{"num_hidden_layers": 8, "hidden_size": 192, "n_experts": 32, "experts_per_token": 2, "normalize_top_k": false, "routed_scale": 1.0, "balance_loss": 0.0048, "vocab_size": 2048, "norm": "rmsnorm", "norm_eps": 1e-05, "optimizer": "muon_variant", "beta1": 0.95, "max_seq_len": 1024, "dataset": "wikipedia_en"}
Below are experts of layer 2 (counted from 0) of a mixture-of-experts language model. Rows are named router (the router's row for the expert) and show model dimensions 0-191. Each number is 128 + 24 x the weight over its row's rms, rounded and kept within 0 to 255.
After each expert's rows: "gets" lists some tokens that make up at least twice as much of what it gets as of all text. This comes from a sample of Wikipedia text that the model never trained on. Tokens count by the router's weight.

# expert 22
router [151 108 144 142 158  96 149  99 127 149 101 116 119 127 149 126 121 141 138 113  87 131  85 113 146 102  96 103 138 137 130 170 135 142  87 108 119 179 139 109 147 133  80 138 110 131 125  82  96 128 124 168 163 119 104 132 174  97  95 182 140 113 120 138 122 101 131 100 119 138 126 133 167 146  84 147 131 135 145 140 141 139 135 162  99 164  86  91 138 138 144 141 142 122 122 168 178  86 143 145 122 146 126 152 127 127 189 145 107 142 136  94 128 148 126 122 124  92  86 106 144 115 101 167 143 120 163 139 116 123 132 156 151 140 114 130 136  88 129 101 159 105 147 119 113 103 108 119 144  95 178 157 120 109 115 102 131  87 179 122 141 124 172 131 134 117 121 128 162 158  81  83 158 100 129 128 155 121 132 108 102 148 136 154 163 110 127 154 148 180 135 112]
gets: "an", "as", "is", "ell", "us", "ctor"

# expert 20
router [144 108 125 145 152 126 134 113 142 108 117 109 148 112  96 119 113 168 150  79  95 128 147 108 144 119 121 129 104 118 145 109 126 109 125 129 144 109 105  81 150 154  92 106 114  33 112 155 138 147 131 159 143 113 136 121 137 119 163 147 177  78 139 115 131 110 122 109 159 141 133 139 150 147  88 138 119 126 133 129 115 166 115 121 122 119 107 128 162 151 172 113 185 135 113 143 119 167 125 129 125 158 110 129  76 172 131  75 126 126 124 117 129 161 140 153 164 112 157 126 137 101  90 141 162 107 119  99 160 109 118 133 130 184 134 125 133 142 150 129 126  92 116 109 150 133 112 101 178 133 174 131 103 116 159  82 158 100 150 160 112 143 154 153 128  89 112 109 146 139  73 102 118  99 130 154  72 103 127 149 114 148 137 146 141  99 154 144 120 132 120 116]
gets: "ment", "ion", "ist", "age", "ction", "ition"

# expert 4
router [102 108 122 113 120 161 132 119 105 156 139 176  90 157 124 122 136 141 116 128  94 120 162 115 152 135 181 119 109 146  96 130 120 152 100 148 118 151 108 142 154 117 142 134 125 159 101 103  96 136 132 135 167 110 131  97 125 109 159 155  98 103 121 132 141 108  79 105 140 156  97 138 136 142  92 205 138 115 134 148 104 137 120 133 127 185 145 128 144 126 173 119 160 117 123 140 182 138 140  93 124 152 117 138  65 145 172 174  98 147 136 111 108 113 102 147 155 116  99  91 147  77 130  99 148 117 137  96 140 101 116 127 142 151 128 115 164 152 148  79 114  82 129 157 112 128 116 103 127 146 127 131 142 123 110 118  86 101 132 132 112 140 106 143 131  68 108 143 132 151 131 128  97 100 163 143 148 128 110 143 168 150 144 101 121 137 157 171  91 124 154 104]
gets: "u", "p", "il", "el", "g", "k"

# expert 1
router [145 102 155 118 126 114 129 114 191  77 125 135 124 151 159 152 138 138 126 138 101  99 149 111 104 111 130 107  94 141  83 141 103 131 116 149 112 104 107 106 147 131  81 156 132  99 139 179 138 128 163 168 153 165 137 112 139 126 113  76 110 105 128 118  96 116 150  87 113 162 108 161 139 124 119 143 157 132 159  83 105 181 133 132 102 142 118 140 138 116 150 121 169 120 132 160 116  95 142 134 151  93  77 164 135 151 143  23 162 111 172 106 123 119 139 134 112 133  95  93 137 139 150 113 153 111 139 129 116 115 123 112 153 155 122 123 152 146 139 114 149 125  93 125 133  99  99  97 154 133 152 178 131 136 137 121 125 101 148 151 142 113  86 110 110  99 170 138 135 137 103 116 112 106 108 151 103 109 125 121 106 145 144 109 137 134 141 170 132 101 106 122]
gets: "st", "f", "w", "ot", " f", "it"

# expert 30
router [150 150 138 142 129 163 114  99 119 151 135 122 142 123 107 132 124 127 149 129 175  96  81  92 190 124 125 122 128 135 128 130 156 122 116 116 133 122 132 140 129 124 134 146  99  86 137 125 126 145 117 172 117 174 157 128 129 115 161 106 127 104 124 132 106 107  87  86 142 131 124 123 161 139  96 149 147 109 161 181 123  93 114  59 112 103 134 152 159 152 131 149 125 118 105 183 161  80 137 120  77 119  86 174 161 140 162 136 154  91 129  95 109 125 120 133 145 142 135  82 141 118 117 122 148 131 156  91 126 109  83 111 133 126 118 128 143  97 139  82 139 140 181 122 119 123 163 133  94 110 166 139 116  95 118 132  63  90 115  81 116 100 108 103 141 128 122 113 147 151 126  96 148  85 146 129 113 109 135 117 106 141 155  92 132 127 142 163 114 115 123 122]
gets: "d", "ar", "b", "ab", "am", " 0"

# expert 25
router [162 123 143 129 144 138 133  65 149  71 154 138 133 112 109 146 110  85 119  93 137 130 129  84 121 115 132 144 133 102 125 101 145 129 114 132 163 126 121 122 114 111 157 122 104  72 110 142 122 174 141 170 126 148 118  86 135 108 143  91 161 116 134 127 123 119 142  80 142 154 116 142 104 143 146 132 149 126 141 130  96 176 132 175 105  98 106 153 137 124 138 125 126 124 114 132  61  81 142 119  89 101 156 150 127 147 121 188 105 128 152 116 125 160 127  99 153 105 112 131 164  81 132 128 140  86 152 177 101 138 123  90 151 161 119 108 142 132 115  87 140 145 168 126 156 125 127 149 115 149 129 146 133 129 141 125  85 131 157 114 130 100 186 171 147 118 139 135 166 142  87 142 131  76 150 166 118 140 112 126 132 151 142 158 134 121 147 155 132  99 143 115]
gets: "or", "th", "op", "y", "al", "ary"

# expert 12
router [121  94 107 142 146 149 138 118 150 178 131 165  91 159 130  94 120  91 103 111  48 113 120  95 136 136 195 103 140 157 145 136  99 116  80 115 165 168  96 148 112 111 135 147 122  90  89 150 146 117  86 152 106 111 121 104 140 115 141  94  81 181 122 137 149  97 167 108 124 129  97 107 149 157 121 167 129 107 144 156  61 135 121 106 123  99 127 128 143 128 153  92 136  93 140 127  93 108 148 128 141 141 114 142 131 131 138 115 118  92 133 114 104 110 133 164 161 121 133 110 140 110 142 141 124 116 139 126 124  94 124 147 113 142 108 130 131 104 139 128 152 134  83 115 123 121 117 175 110 117 105 145 120 105 175 104 125 139 151 105 116 158 129  99 101 123 144 153 162 170 116 102 142  97 144 133 134  99 122 129 106 147 151  96 145 124 149 163  80 106  99 110]
gets: "n", "ri", "i", "li", "ci", "va"

# expert 21
router [120 124 163 109 148 122 134  92 139 115 127 139 133 146 117 121 109  88 130 103 106  91  79 109 133 145 128 113 107 120 163 112 106 161  93 155 155 135 121 150 157 136  95 121 131 109 130 155 135 151 132 156 112 102 125 147 151 132 183 111 135 129 143 149 103 102 137 130 111 157 110 136 179 132  82 164 158 139 141 157 108 162 151 101 116 117 120 141 142 113 126 129 138  94  98 128 153 100 145  62 128 141 150 154 154 124 122 126 145 124 186  82 161 139  95 146 117 113 146 111 137 133 124 127 137  86 150  69 152 117 117 114 128 131 108 145 146 134 106 117 102  57 137 101 138 128 133  98 123 158 143 161 142 116  93  89  81 130 130 148 142 144 194  83 140  93 109 160 149 146 131 116  84 104 124 144 122 138 132  99 152 172 162 144 143  99 159 144 126 163 123  94]
gets: " |", "ic", ";", "tic", "lic", "ric"

# expert 10
router [147 101 153 113 134 114 117 133 130  88 118 143 112 111 118 122 120 141 142 111 142 131 129  70 165 118 142 117 113 146 122 134 117 116 114 168 124 135 129 129 160 133 140  98 133  86 138 136 126  96 103 116 139  95 112 100 145 136 122 101 101 140 115 133 140 118 174 113 144 148 112 161 102 114 156 128 153 112  84 146 102 164 121 141 117  86 120 100 133 120 155 160  98 129  68 141 185 140 152 120 111 149 143 181 165 125  91 141  91  97 165 109 134 120 116 165 145 101 134  96 134 159 123 125 120 100 128 139 155 102 102 124 108 170 101 173 118 161 149 145 102 126 129 131 131  95  77 185 135 137 167 158 153 113 164 110 141 116 190 153 181 137 107 103 127 103 134 109 120 165  91 104 136 121 132 120 138 116  99 128 171 132 175 179 123 101 148 152 116 150 145 114]
gets: "re", "ce", "ra", "la", "ve", "ine"

# expert 0
router [135  93 138  97 107 142 121 109  92 107 126 126 130 120 123 108 131 151 135  94 115 118 121 110 144 116 104  89 148 137 134 118  95 117  99 104 166 106 141 123 156 135 112  97 110 109 115 195 160 137 125 126 115 120  91 135 126 142 146 179 111 130 129 122 107 127 147 127 147 146  65 115 190 138  82 156 142 151 128 162  69 130 123 101 105 171 151 104 136 122 141 128 120 135 135 143 162 127 159  83 100 110  88 180  85 114 120  96 144 114 156 116 102 121 117 149 154 111 135 109 141  82 104 147 152 102 136 141 137  96 107 104 128 144 100 173 140 135 143  57 127 123 137  86 136  99 116 125 132 125 119 129 114 130 106 130 118  91 166 125 104 129 115 127 141 141 128 152  96 125 101 143 105 126 110 143  77  90  98 130 144 168 164 161 136  75 136 130 137 101 100  92]
gets: " O", "'", " F", " T", " P", "O"

# expert 16
router [164 117 137  99 133 137 127 125 131 129 124 123 103 163 110 108  90 153 148 115 160 128  83 116 160 137 177 125 130 127 180 108 132 131  95 158 163  83 146 112 106 117 139 123 108  86  99 170 116 139 113 130 117 117 112 154 130 112 107 147 133 107 108 124 136 112 162 103 113 119 105 119 192 150 133 146 125 119 159 103 174 141 154 104 116 125 146 155 142 119 149  97 167 127 111 147 100 118 158 153  99 133 122 162 132 156 112 104 107 127 114  62 105 136 138 123 134 134 139  67 168  80 109  90 121 108 143 138  94 102 123 127 103 137 117 156 148 115 144  69 157 106 116 120 144 115 121 119 129 143 140 122 138 122 139  91 120 148 134 148 111 147  78 118 152  91 144 108 168 143  95 185 123 137 137 148 104 150 124 136 164 145 164  96 135 176 121 161 122  73 125  98]
gets: "ed", "ing", "ated", "ted", "ning", " the"

# expert 31
router [125 114 169 115 146 126 124 105 133  81 115 148  94 165 102 121  99 159 143 122 148  89 153 102 178 128 146 107 127 155  94 133 106 140 100 146 154 154 105 105 157 172 121 127 129 151 107 150 140 161 115 161 135 111 131 123 123 121 184 165 133 117 135 117  97 118 145 140 127 140 111 100 171 157  93 138 147 138 129 145 127 146  68 126 123 132 144 127 144 126 200 130 126 125  96 132 125  93 136  92 138 134 114 137  84 156 133 147 118 113 168 116 114 134 113 153 168 103 163 115 146 120 124 110 169  93 138 104 114  93 124 120 124 138 100 123 127 125 135 121 124 138 127  78 173 132  90 168 142 141 133 142 133 118 140  88 152 107 130 123  90 111  79 117 150 157 149 148 133 142  95 138 109  77 147 160  95 115 105 176 132 165 144 128 135 101  99 124 150  64 111  92]
gets: " ", " co", " st", " re", " h", " f"